Below are experts of layer 2 (counted from 0) of a mixture-of-experts language model. Rows are named router (the router's row for the expert), gate (a neuron's input weights, with its number), up (a neuron's input weights, with its number), down (a neuron's output weights, with its number) and show model dimensions 0-127. Each number is 128 + 24 x the weight over its row's rms, rounded and kept within 0 to 255.
Before each expert's rows: a language model's description of what the expert responds to; "comes before" lists some tokens at least twice as common just after its tokens as in all text. This comes from a sample of Wikipedia text that the model never trained on. Tokens count by the router's weight.

# expert 9
Pipe separators and blank or numeric cells in wiki tables, especially election results, schedules and statistics rows, e.g. | 0 |.
comes before: " ", "\n", " |", " 0", " 1", " —"
router [129 108  87 142 112 127 221 134 127 142 109  94 131 130 126 126 133  99 116 138 135 135  93 130 119 124 170 113  83 123 141 159 143 142 122 113  75 127 172 161 144 109 127 151 128 119 156 118 147 118 148 130 128 137  99 131 114  91 185 169 134 172 132 125 131 129 138 147 131 109 146 134 149  99 123  99 168  94 108 117 119 108 183 143  93 156 105 118 156 128 140 133 184 108 168 120 132 144 137  84 123 127 135 125 122  86 130 121 123 161 110 120 128 151 108 135 157 158  92 147 115 144 104 137 124 162 176 142]
gate2 [106 143 111 177 136 124 123 132  83 175 199 110 127 119 158 180  89 127 133 128  89 120 102 147 106 139 145 127 135 160 115 125 111 139 121 115  93 128 109 147 109 146 133 182 162 145 139  82 144 136 155  99 158 134 116 137  99  88 169 117 129 142  71 133  68 141 146 140 108 104 119 144 122 101 109 128 113 119 117 165  86 139 158 123 134 121 127 132 138 130 115  93 155 129 120 125 126 133 156 147 111 154 123 111 157 163 117 119 150 139 133 170 141 153  79 138 107  78 123 129 123 152 110 129 160 121 145 150]
up2 [117 133 120 138  62 166 120 118 165 136 168 123 112 124 114 136 151 125 154 178 127  70 115 133 144 148 150  96 146 133 126 176 118 158 178 156 141 123  89 122 121 163 133 139 105 106 116 126  93 134 113 123 102  85 131 149 109 173 140 101  98 107 148  94 142 136 142 144 188 141 158 106 111 146 123 113 154 154 117  92 134 118 121 124 130 123 115 115 130 107 169  74 130 150 103 164 148 110 162 140 112 147 160 134 173 127 112 118 150 129  96 157 158 138 146 156  91 120 125 147 109 143 157 145 118 113 152 137]
down2 [ 87 142  74 124 107 149 128 101 130 152 154 166 142 125 122 113 125 175  96 111 129  97 161 117 133 145 107 112 103 178 177 126 113 137 112 108 134 113 121 107 108 128 127 106 102 112 159 132 147 100 163 150 134 131  88 178 150 141 118 159 121 112  70 106 128 137 109 158  75 138 132 109 186 164  89 117 121 121 126 141 152 135 130 107 150 136 137 121 138 143  92 100 145 163 148 145 134 159 123 154 122  93 103 160 151 149  98 126 111 143 100 130 131 124 153  75 116 110 144 150 132 122 145 131 162 127 121  74]

# expert 0
Closing pieces of multi-token words, often plural or derivational endings like -s, -ers, -ation, -ing, -ies, usually followed by of or and.
comes before: " of", " and", " in", " to", " for", " from"
router [ 97 148  87 146 143  97 163 117 125 112 133 130 146 106 138 142 134 134  81 106 162 112 117  78 172  95 140 114 115 112 152 132 135 118 154 144 122 110 175 122 145 107 110 153 114 142 111 123 142 145 129 115 131  86 151 150 167 134 185 151 129 140  86 130  91  76 120 142 142 144 144 135 138 124 150 117 158  92 108 124 114  76 114 144  89 177 110 110 110 112 137 115 120 122 141 185 190 124 116 151 127 115 149 113  87 115 157 104 144 115 147 130 130 146  89 130 104 109 108 176 129 125  91 145 133 119 152 110]
gate0 [130 149 123 190 114 183 147 130 162 152 115 130 124 116  89 103 140 133  93 128 168 141 160 105 139 146 141  76 152 105 127 107 142 149 126 147 172 146 149 122 123 111 175 118 137 163 148 122 111 130 132 146 115 133 113 106 156 148 115  91 156 142 106 133  95  97 159  88 114 120 136 140 112 130 128 117 123 149 197 103  77 116 130 128 100 122 127 140 155 157 114 113 115 154 148 129  82 132 162 157  97 129  87 143 118 162 153 110  78  99 124 163 113 107 125 105  97 119 140 134 143 180 111 128 143 134 115 128]
up0 [123  99 150 101 102 150 129 158 115 125  74  92 107 157 107 139 102 142 122 167  95 176 125 137 122 108 134 137 117 128 135 135 134 145 111 107 140 126  91 156 131 187 159  85  67 113 132 182 138 110 126 164 100 160 111 138 113 127 130 116 161 132 112 130 150 147 129 128 147 116  92 105 102 117 119 134 113 116 176 162 146 120 131 104 175 117 137 129 162 124 143 136 118 117 170  70 116 167 139 134 152 180 148 164 134 129 124  79 118 124 146 132 118 148 113 134  85 151 154 152 130 122  93 139 125 111 115 105]
down0 [117 150 121 173 154 172 166 148 171 128  85 125 100 125  95 131 145 123 101 143  78 114 134 112 148 136 153 112 163 130  92 163 120 126 130  96 153 134 103 135  73 145 129 124  97 155 133 116 107 105 128 146 126  92 158 102 139 108 155 137  94 153 170 130 110 138 117 104 148 108 119 165 139 129 114 155 162 128 102 132 151 134 106 128 141 139 153  87 124 142 154 156 124  92 130 151 173 103 131  99 146 159 138 158 131 153 115 126 160 113 105 170 117 131 121 153  75  92 139 158 172 153 149 141 157 165 116 130]

# expert 3
Periods and commas closing sentences or clauses, often fused to word endings like s., es., ed., ). before The/He/It.
comes before: "\n", " The", " He", " In", " It", " and"
router [150 151 159 138  84 120  97 123 111 105 147 105 126 130 118 114 117 137 153 122 118 109 130 120 169 137 101 118 125  83 128 154 127 100 144 151  84 168 115 122 194 141 133 152 119 187 135 114 131 108 119 139  89 114 185 176 131 138 149 157 114 112 134 114 128  87 118 119 112 104 114 138 180 102 147 152 139 136 143 108 126 137 127 150 110 127 132 122 143 157 121 115 167 112 136 163 102 166 158 133 145 117 117 128  95  89 104 122 108 161 102 114 136 127  83 127 177 139 139 161 109 115 102 155 141 184 135  84]
gate0 [144 121 130 129 125 153 123 148  87 160 144 141 159  94  76 148 163 120 180 120 122 130  91 155 137 167 114  91 122  95 153 129 107  96 133 144 118 125 132 140 129 148 154 111 114 163 138 145 105 169 141  80 148 109 126 107 133 128  86 124 152 117 134 151 120 165 120 128 185 102 121 139 148 123 132 143 108 177 167 123 103 122 153 114 104 131 126 140 111  87 114 143  86 129 124 182 119 178 179 136 144 148 126  84 171  93  75 108 130 156 122 136 114 140 143 144 132 124 112 123 133 126 150 102 161 108 131 135]
up0 [137 100 128 154 156 133 138 122 150 101 177 132 142 126  78 191 132  93 107 111 113 133 124 146 144 144  87 100 115  66  80 167 149 127 153 109 131 159 113 133 139 130 150 135 122 131 118 160 111 124 106  98 136 114 142 123 113 110  97 118 130 151 160 158 146 115 149 121 136 141 138 120 156 111 137 102  82 131 131 179 109 148 103  97 137 119 160 171 109 145 157 158 103 125 158 130 116 128 116 147 193 111 130 109 169 170  89 169 172 136 115 109 173 141 139 137 101 146 105 147 132 133 130 139 114 125 137 131]
down0 [ 98 146  86 144  75 120 117 128 105 148 110 109 103 143 138 111 129 145 116 168 136 129  82 132 106 155 162 182 128 180 188 123 132 125 162 174 132 122 121  82 138 139  98 137 119 126 118 108 122 117 130 192  88  79 123 149 113 158 175 139 123 152 116  89 169 123 128 118 134 118 138 121 118 115 109 148 138 175 134 101 171 112 137 147 100 137 106 116 141 118 109 112 143 113  99 127 148 143 130 126 112 111 115 154 115 125 154  94 114 153 145 142 122 131 106  76 160 109 119 147  90 115 116 133 141 162 102 105]

# expert 5
Last token of a phrase or sentence, often fused with a period or comma, such as es., ers., 2005., mind, order.
comes before: "\n", " The", " and", " He", " In", " It"
router [125 125 134 143  73 133 115 113 123 103 112  94 153  88 128 138 127 114 147 135 115 149 140 114 147 138 141 146 142  65 136 113 138 128 124 119  99 125 138 103 166 174 105 138 117 173 146 134 141 103 143 136  58 103 170 138 146 120 187 146 122 124 141 123 134 104 146 119 125 131 133 188 164  79 118 134 167 120 182 141 136 129 115 132 117 153 117  97 152 132 126 106 130 125 140 135 127 126 118 109 146 126 130 128 117 110 138 114 121 127 139 113 102 121 117 118 175 133 113 162  73  71  82 151 142 176 157  85]
gate2 [163 122 119 169  78 140 142 106  77 141 106 128 128 113 137  79 134 163 108 167  94 108 144 175 123 150 129 117 108 140 160  89 145 113 140 163 164 116  92 140 123 112  82 127 120 130 156 114 132 117 155 128 134 137 125 113 108 137 128 126 185 142 110 129 123  96 133 119 150 144 118  42 116 163 114 160 117 129 131  96 138 113 121 127  76 109 131 101 137 156 109 100 112 118  81 153  90 138 116 136 114 123 135 128 107 121 132 109  75  93 120 112 153 102 148 121 135 125 106 130 175 100  98 145 129 144 127 131]
up2 [145 117  95 103 134 133 111 105 116 142 163 156 132 111 112 144 141 151 146 145 170 137 165 116 154 139 120 112 108 102 157 140 101 124 146 131  77 144  74 138 136 133 117 167 147  89 110 104 127 120 132 105 124 109 160  81 160  97 152 103 159  77 153 125 132 144 105 135 108 193 137 136 143 102 141 121 110 119 113 160 120 107 152 106 150 143 133 111 123 100 103 124 113 113 122 139 150 112 129 100 119 149 191 106 150  99 135 155 128  98 195 168 104 147  98  90 100 137 140 103 145 102 150 129 127 166 118 111]
down2 [146 116 145 104 139  93 150 108  77 122  91 123 142  84 113 152 113 123 129 117 126 140 141 149 121 118  94 135 122 175 107 142  79 105 185 150 113 105 114  91 136 132 133 130 159 149 160 117 124 137 164 113  95 110 138 129 140  99 179  68 154 120 103 100 131 114 148 137 154 148 108 122 147 125 138 160 151 157 156 163 117 154 154 166 148 101 142 108 134 115  92 124 138 106 132 149 128 157 140 102  94 150 144 164 121 110 151  61 165 144 158 157 116 138 128 128 105 165 105 116  99 113 133 101 150 120 122 106]

# expert 17
Middle and final pieces of place names, surnames and Latin species names, such as burg, ville, ensis, ović, ire.
comes before: " |", " and", ",", ".", ";", " ="
router [122 125 104 118 128 153 169 155 155 134 128 122 120 126 121  91 130 140 105 125 127 121 131  96 146 108 106 128  82 111 154 171 117 131 112 136 168 152 165  63 108 150 135 130 121 145 119 127 107 147 108  83  76 109 149 150 158 126 166 174 124 121 120 159 122 122 151 131 121 143 132 136 105 147 122 149 188 134 168 151 112 133  99 118  79 152 137  83 138 128 136 158 124 154 116 154 158 119  85  97 137 103  92  85 131 134 153 109 132 102 129 121 138 108 103 138 123  78  64 145 149 131 118 150 136 163 147 143]
gate3 [135 102 137 157 121  89 136 118 115 165 151 139 129 111 115 108 114 136 159 145 123 155 154 118 109 122 124  94 129 153 105  63 149 158  79 126 146 120  99 118 141 102  95 122 116 157 105 134  88 127 135 113 136 148 158  96  85 124 127 146 144 108 126 181 114 130 166 119  94 128 120 104 122 123 149 121 128  52 129 164 126 135 133 152 141 122 113 106  90 103 174 136 141  94 136 109 102  96 126 124 108 144 102 129 103 136 128 144 128 118 115 153 159 169 115 149 210 108 143 120 135 111 122  87  88 121 132  99]
up3 [149  92 136  98 112 153 153 115 138 113  93  84 113 127 126 142  94 132 154 118 132 145  93 117 114 144 135 143 122 205 112 140 103 125  86  71 125  94 140 166  91  99 109 132 126 137 164 134 154 148 106 131 123 104 174 148 118 127 181  90 128 149  96  78 115 106  91 117 143 129 114 149 129  89 124  97  94 139 123 117 127  95 145 129 144 143  86 126  96 118 125 124 130 105 147 117 111 152 174 148  97 158 145 164 109 100 124 133 149 144 131  83 111 151 140  82 127 138 136 112 115 115 108 149 100 107 111 132]
down3 [123 126 124 132  72 110 151 121 114 112 129 157 148 117 113 109 130 126  98 134 111 134 122 131 114 121 107  95  85 117 127 170 141 126 197 128 117  98 115 135 142 114 113 129 161 132 109  98  93 123 119 133  78 116 141 139 105 104 145 122 155 100 131 181 130 124  90  96 144 186 122 169 122  85 161 126 134 184 105  90 113 107 124 145  92 147 107 110 114 105 204 163 172  89 104 127 119 146 114 134 114 134  97  93 116 134 144 126 120 143 107 138 116 133 125 108 183 147 145 124 124 140 134 108 117 130 132 156]

# expert 12
Line breaks after section headings like == Architecture ==, blank-line paragraph breaks, list lines, and sentence-final periods such as "time." or "States.".
comes before: "-", "|", "\n", "The", "In", "=="
router [107  95  83 140  99 149 180 119 125 116 116 117 124 132 120  90 116 183 127 129 124 132  73  89 130 132 150 111 141 114 141 133 144 125 150 112 163 141 177  89 151 129  42 139 135 175 142 106 138 136 116  96 139  94 100 144  96 123 123 144 111 105 113 123 121 115 140 130 114 155 169 129 102  89 136 163 107 116 126 125 122 101 140 110  99 191 110 101 146 144 137 133 130 130 155 134 149 147 124 129 147 147 102 141  79 112 138 138 121 114 118 145 148 127 129 144 148 103 135 146 111 117  93 133 113 166 115  59]
gate5 [120 127 126  67 136 111 158 136  66 118 124 108 114 142 138 104 200 106 152  93 138 160 104 112  95 145 108  72 133 108 159  98 170 129 143 124 133 175 142  98 161  76 147 144 103 140 143  95 109 126 135  88 101 119 101  47 128 130 153 124 117 126 118 150 103 112  80 154 151 123 121 147 129 137 133  78 141 119 147 137 158 131 131 120 120 121 143 123 133 117 127 139 126 132 116 119 125 103 157 148 122 125 147 140 122 125 166 137 142 122  92 102 115 153 139 134 114 159 102 122 150 127  91 152 128 139 170 127]
up5 [143 110 154 136 131 128 111 130  70 172 195 131 167 109 170 153 135 163 125 110 116 155  78 140 126 152 104 103 129 132 139 119 115 141 120 115 130 146 102 144  96 116 107 129 155 142 120 105 122 137 140 109 153 115 119 115 139 168 130 115 134 133  95 185  93 109 160 141 118 150 117  90  84 120 157 142 121  97 127 126 126 172 131 163 103 147 118 130 179 130 178 106 161 137  93 101 133  76 123 118 103 113 121 120  91 118 122 134  87 134 151 117 160 141 146  95 134 141 145 152 136 108 154 131 136 115 183 118]
down5 [139 135 120 136 168 138 152 136 113 124  93 148 149 118 104 180 148 108 141 187 126 142  96  82 136 130 102  93  97  77 130 101 122 137 153 132 143 155 136 113 125 129 172 144 108 158 116  99 131 146 149 130 140 160 104  90  84 153 122 162 121 136 146  73 152 128 150 112 137 139 121 149 166  83 125 141 143 122 135 136 151 109 126  96 125 128 157  89 131 129 114 131 146 108  87 105 141 119 152 136 112 136 132 145 151 120 162 142 113 108 132 110  88 136 145 135  94  47 106 155 129 134 139  99  79 133 101 155]

# expert 47
Prepositions and linking words following a verb or noun, especially by in Succeeded by, plus to, with, under, between.
comes before: " the", " a", " by", " his", " an", " by:"
router [164 110 145 142 154 130 185 114 119 114 131 131 107 127 120 100 116 142 104  98 144 107 127 125  97 112 186 144 148  92 170 154 117 119 140 118 136 115 140 130 148 121  98 116  97 127 115 114 177 113 154 117 112 110 156 123 149 132 165 120 126 108 115 121 109 132 140 173 115 108 160 130 104 100 125 156 195 103 116  72 145 106 133  94 113 120  69 102 151 142 126 100 112 105 157 137 140 104 124 116 129 133 131 129  90 120 153 158 124 124 125  93 145 109 140 108 125 136  80 120  85 108  66 168 115 160 123  87]
gate1 [112 108 115  85 156 169 157 171 108 148 129  87 121 115 108 137 103 126 119 118 127 143 146 133  77 125 149 116 119  77 114 103 137 152 133 146 158  84 103 157  97 152 151 127  74 145 130  83 110 138 117 139 110 127 113 140  81 145 146 162 123 127 178 114  98 141 112 124 147  87 133 100 135 112 108 136 114 122 114 141 101 122 101 128 119 157 112 108 161 151 121 128 167 113 121 155 115 127 171 133 132 129 131 117 139 104 121 133 125 171  90 132  82 131 126  94 102 180 124 152 132 142  99 205 119 128 113 105]
up1 [113 129 147  78 133 116 146 140 109 105 105 125  91 157 101 122  91 154 137 170 136 104 116 116 143  88  98 106 139 109 145 179 132 154 133  90 146 120 121 140 150 137 156  95 143 103 124 113 149 129 116 135 110 152 105 145 120 129 188 125 131  98 139 131 121 118 154 113 138 143 127 153 102 170 128  95 109 150  96 145  83  93 155 140 163 116 149 140 126 143 116 171  89 156 150 115 115 121 125 120 154 144 113  68 122 100 136  94 177 150 151 147 134  72 136 158 149 106 174 147 105 122 125 116 119 138 144 178]
down1 [185 124 130  74 142 125 126 130  88 116  95 122 125 138 123 110 113 161 104 118 164 127 127 152  98 100 160 116 178 118 153 115 115  79 118 121 143 102 120  70 117 139 105 141 107 131  86 113 135 106 127 145 111 173  91 145 104 100 106 111 136 144 141 147 153 165  89 107 135  96 183  90 127 105 147  99 140 133 175 129 104 132 162 123 128 161 126 136 137 171 131 120 127 122 113 170 145 132 158 121 116 138 116 119 123 151 137 136 127 163 144 118  77 104 121  78 113 125 167 129 116 149 147 136 125 109 150  89]

# expert 58
Prepositions following a noun or verb and introducing a phrase, chiefly of, in, to, for, by, from, with.
comes before: " the", " a", " his", " their", " its", " an"
router [139 133 107 140  86  90 128 152 143 109 148 176 110 133 141 146 134 131 114 123 151 132 121 101  83 116 167 112 126  96 142 144 113 124 130 158 128 129 155 110 127  92  87 119  66  95 128 141 186 128 125 151 132  99 196 151 116 119 185 105 144  91 136 172 119 119 148 115 143 139 150 134  93  89 124 163 153  99  87 105 100 101 153 105 126 108  84  86 161 136 144 111 112 116 152 131 125  96 146 138  94 130 106 101 109 120 111 114 130 160 147 114 126 107 119  95 144 141 113 141 126 125 104 151 123 100 124  97]
gate2 [152 144 143 113 183 137 137 137 179 128 137 137 150 169 112 113 133 125 132 105 144 131 133 126 165 100 112 163 126 194 176 149 176 149 110 167 121 109 177 130 150 158 111 118 140 146 141  83 147 156 112 136 134 126 132 166 117 122  96 112 122 147 129 114 138 151 117 147  84 165 147 148 114 130 131 138 136 165 148 101 103 112 121 116 122 164 115 138 165  87 138 101 110 102  85 138 152 122 166 165 144 169 109 132 128 117 156 147 161 140 121 150 113 103 107 164  99 128 182 146 138 106 152 131 127 121 155 149]
up2 [121 102  93 162 146 161 150 114 136 107  97 113  99 174 123 100 129  96 156 112 127  78 132 146 160 173 130 171  82  78 123 143 122 123  79 142 145 150  94 121 114 126 147  89 148 128  99 135 129  95 124 113 155 137 150 130 149 103 145 145 140 143 139 156 138 109 124 159 154 131 120 170 108 135 163 135 131 142 141 128 141 139 132 174 152 140 149  97 134 111 114  90 151 158 101  79 153  70 142  92 155 168 144 131 122 124 125 163  84 142  92 116 143 102 119 144 123 131 175 142 116 144 135 117 124 123 150 130]
down2 [108 134 117 158 122 146 135  63  91 110 126 137  85 111 138 128 145 131 115 134  86  74 139  93 117 150 145 143 142 159 112 106 140 109 159 138 131 128 105  94  89 132 133 153 128 127  98 106 140 150 121 126 132  98  97 153  95 126 142 135 143 137 130 149 109  96 124 129 132 103 139 170 127 154  93 103 101 157 153 133 156 170 160 140 115 110 146 146 173  69 116 108 112 156 127 151 173 142 137 130 165 142 116 147 163 128 111 133 131 171 144 110  99 133 144 159 152  85 103 157 182 138 138 157 118 142 149  85]

# expert 20
Head nouns after a determiner or possessive, and noun suffixes like -ation, as in years, season, career, successor, period.
comes before: " of", " in", " and", " to", " for", "."
router [ 93 131  99 137 130 134 144  91 114 123 150 154 128 127 132 181 140  96 145 192 113  98 128  54 123 105 167 116 142 132 130 139 161 116 149 111 134 115 130 105 140 147 113 142  93 149 101 107 172 140 119 121  98  99 155 121 164 115 208 144 114 141 106 140 131 114 173 133 141 160 110 143 145  59 138 131 170 107 141 117 149 129 114 127 121 170 125 123 133 116 131 157 114 108 151 150 152 120 101 116 151 142 128 126 111 114 167 126 127  77 128 148 115 152 119 139 114 141 132 138  74  98 113 140 131 158 118 118]
gate4 [129 133 127 152  79 115 139 169 119 154 149 120 126 141 142  86 174 133 168 146 165 143  87 115 103 140 149  92 130 108 143 125 142 136  80 113 153 160 130 163  92 110 133 125  88 148 109 110 105 139 138 146  99 122 118 142  99 112 129 160 108 169 116 134 125 140 124 156 149  94 181 118 123 194 135 140 122 138 124 146 150 149 150 138 119  81 116 176 180 140 159 131 138 126 149 107 107  82  84 148 109 109 120 125 181 117 137 150 155 119 161 125 150 111  93 141 129 141 135 103 156 117 123 131 135 158 131 150]
up4 [137 147 120  99  93  94 101 131 146 113 124 101 158 106 127 148 102 138 169 135 158 104 148 126  85 132 122 119 142 102 122 122 137 105 114 156 142 111 130 126 157 132 128 139 123 105 165 146 152 125  96 171 125 121  93 130 141 142  97 134  90 114 125  97  86 100 110 157 122  82 156 125 143 135 153 137 123 136 144 150 133 139 157 176  88  89 125 130 109 108 131  38 112 133 131  77  94 169 113 104 101 143 115 116 134 137 108 108 152 127 121 151  90 128 154  95  86 159  99 112 105 148 139 123 165 129 159  97]
down4 [131 145 111 177 141 149 129 140 168  97 119  84 125 140 110 141 116 115 139 141  92  95 168 138 163 110  97 118 126 120 101 133 111 165 116 185 143 102 141 138 152 113 157 144 109 153 152 118 109 133  95 145 144 167 142 139 133 125 102  95 122 134 165 143  83 153 121 137  70 154  56 137 138  73 113 120 160 121 147 130 134 139 152  80 143  93 133  94 127 143 151 185 119 133 116 121 123 135 148 174 134 129 112 107 107 130 121 120 145 144  93 115  94 146 146 127 150 151 124 138 116 139 108 164 145 143 106  98]

# expert 35
Pipes, dashes and header words opening table cells or list lines in results and infoboxes, such as Candidate, Swing, Born:, Win.
comes before: " |", " ", " 1", " 3", " •", " 2"
router [122 131 110 150  98 136 185 162 119  97 131  90 133 135 126 136 108 113  73 117 115 121  72 111 142 113 188 124  84 109 166 154 116 132 126  92  74 118 194 143 154 136 114 112 134 161 114  98 138 120 128 151 109  60 160 143 134 106 168 107 125 127 121 156 139 105 116 111 128  96 133 155 110  88 136 145 157  65 119  86 129 117 156 135 124 114 122 129 127 113 122 166 130 139 170 133 134 130 145 124 112 117 146 140 131 129 134 122 127 140 118 145 167 137  99 128 151 175 117 148 105 107 104 128 114 142 129 139]
gate5 [167 114 166 103 143 117 103 120 138 147 131 123 103 100  88 138 119 101 110 133 136  86 138 139  96 135 130  91 114 115 124 139  83 147 154 137 149 151 159 123 156 178 144 132 133 121  60 142 113 151  97 133 122 128 151  99 113 106 171 159 114  90 117 114 169 142 124 108 112  99 145 116 174 107 132 155  91 145 165 114 123 143 101 132 114 121 147  95  86 154 151 139 144 133 128 155 167 121 113 122 121 108  73 135 146 180 145 111 129 132 134 143 105 157 108 139  93 140 174 143 140 157  88 138 139 119  82 118]
up5 [138 121 125 118 100 146  97  94 145 134 100 134 120 122 108 173 129 123  94 160 150 115 119 115 162 146 108 137 123 138 112 152  67 136 101 121 164  83 136 173 148 101  89 104 137 107 126 124 134 158 114 110  95 141 112 131 127 127 137 137 142 148 150 127 167 129  88 133 125 128  83 141  76 128 116  77 141 144 115 106 147 134 159 155 121 139 149 114  88 123 162  75 134 123  88 152 141 140 156 123 169 186 131 143 115  97 115 149 172 124 122  93 154 119 107  68 125 157 102  96 133 115 126 145 116 146 142 114]
down5 [149 144 139 118  95 114  72 122 146 129 104  77 152 140 132 168  84 117 128 104 165 168 149  74 161 169 158 127 118 108 110  99 109 193 110 115 106 149 149 112 128 132 103 144 127 135  86 148 160  96  85 149 126 164 104 195  97 131 128 154 116  92 124  86 148 101 147 109 111 120 151 121 118 141 143 108 124 126 154 130 170 122 110 115 112 143 107 127 135 156 136 113 117 145 131 152 129 117  91 140 144 118 166 102 126 158 144 105 143 108  84 133 108 143 130 146 117 107 154 164 123 115 114 144 114 148 124 131]

# expert 33
Past participles and action verbs following was/to/is, such as made, used, released, built, signed, plus particles out, up.
comes before: " to", " the", " by", " in", " a", " on"
router [110 111 134 114 148  94 177 144 102 135 114 106 158 143 155 140 130 124 107 133 100  80 137 106 145  98 134 127 118 114 154 111  88 129 127 110 134 109 140 117 170 145 109 138  78 130 142 128 137 118  98 132 130 129 140 152 166 135 153 111 131 125  91 162 138 118 165 138 139  95 177 147 128 100 129 162 194  96 126 113 140 115 105 113 105 127 110  66 136 161 121 129 127 116 146 156 125 171 110 129 133 112 107 124  84 168 174 119 124 143 123 123 148 104 158  88 107 142 112 151  45 116 107 117 125 133  96 135]
gate4 [130 175  97 122 147 108 168 113 148 172 171  81 108 120 111 107 153 149 128 157 126 130 123 105 136 172  76 110 115 136  88  88 141 141 134 120 120 147 172  92 125  95 152 126 147 149 115 110  99  99 124 129 110  80 143 134 132 134 144 123 143 141 107 113 131 137 108 140 181  99 104 150 137  52 154 105 102 126 126 102 149 149 113  97 139 104 124 162 131  93 124  77 122 121 134 118 145 105 127 138  93 135 150 119 124 161 108 112 145 148  92 144  68 134 144 134 122 112 147 130 129 117 152 117 135 171 144 120]
up4 [101 103 108  99 105  97 138 178 139 138 152 162 169 158 174 164 144 139  84 124 155  86 152 145 158 134  83 134 121 114 177 140  84 154 138 140 136 119 131 155 118 137 147 145 127  88 163 120 113 141 165 142  94 133 179 117 133  79 130 117 101 148 115 177 130 123 167 102 124 135 107 143 107 169 129 125 155  98 109 143 122  58  97 111 146 136 129  89 116 146 140 118 144 137 129 127 152 161 145 115 128 113 125 110 137 147 107 102 146 170 129 132 148 120 122  83  89 123 136 135 110 132 108 144 120 135 138 131]
down4 [160 120 134 154 193 164 120 127 117 164 162 116 117 144 136 142 142 142  96  95 138 134 151 125 106 148 132 111 109  67 116 141 107 131 139 109 150 192 147 144 100 163 153 123 118 119 128 150 108 143 113  85 139 125 167 136  94 125 141  76 161 100 151 113 136 149 147 134 157 140 144 140  81 140 157 148 137 110 138 160 120 171 142 138 143 152 109 131  97 133 168 153 128 155 118 121 129  71 121 117 157 132 133 131 127 158 156 108 132 123  92  77 103 122 143 156  92 156 121 108 119 134 127 137 154 146  71 125]

# expert 27
Pipe separators between numbers in sports standings and player statistics tables, plus semicolon-joined stats like 0;, —;, 16;.
comes before: " ", "\n", " |", " 0", " 1", " —"
router [112 112 116 151 113 116 189 133 129 158 131 109 150 122 143 134  91  90 105 133 127 147  99 113 122 150 191 144 100 112 124 156 129 141 140 121  91 125 138 127 160 100 120 144 129 136 157 116 149 128 116 132 155 128 124 182 125 106 174 171 140 144 110 121 126 125 142 147 118 136 141 123 159 109 140 120 178  75 116 128  89 127 155 120  73 175 107 118 162 134 147  83 170 138 190 149 163 132  95 101 117 116 134 101 125 103 108 114 124 154 129 127 119 155 143 145 161 144  93 127  80 129 126 132 128 173 146 128]
gate1 [128 119 146  64 184 130 124  98  65 106 108 131 147 112 137 123 135 104  78 146 122 137 130 163 140 111 145 141 134 142 124 133  91 146  88  84 172 139 146 136 101 133 156 108 123 140 144 107 145 116 120  89 124 142 176 136 110 156 123 146 186  94 144 108 103 111 108 158 140 124 141 160 123 115 110 107 139 160 111 116 123 158  98 134  72 111 130 143 176 104 126 163 146  89 123 128 101 105 130 116 135  97 126 132 125 124 147 132 105 119 110  72 128 132  94 128  90 136 128 129 136 154 129  93 116 147  85 103]
up1 [102  95 155 140 146 111 130 147 145 152 118  82 139 120 188 148 128 150 155 153 115 133 156 161 109 152 124 142 120  72 107 132 117 161 167 117 105 133 103 134 195 155 138 118 121 143 150 108 140 109 112 128 121 132 156 178 113 157 131 152  89 108 129 126 120 128 110 127 136 123 164 109 135 144 134 118 142 112 138 137  99 105 151  91 147 121 146 131 134  98 149 140 152 175 134  99 142 125 105 137 124 166 154 113 129 137 130  99 178  77 155 175 109 130 145 143 124 165 129 107  75 165 142 128 116 159 101  82]
down1 [166 140 136 126 112 113 121 138 154 144 100  89 139 116 113 115 124 127 132 122 142 153 153 121  98 118  95 158 129 186 135 142 133  98 132 109 144 138 135 144 120 146 104 145 190 103 127 160 131 143 109 177 157 170 124  88 142 114 140 128 142 102 109 119  89  98 157 142  84 125 152 153 131 146  88 148 144 151 134 142 113 113 127 147 175 121 155 121 152 117 172  94 111  92  94 119  80 134 119 123 149 102  59  74 126 163 109 145 150 145 155 146 115 140 132 132 130 150 154 107 149 147  98 110 137 109 132 170]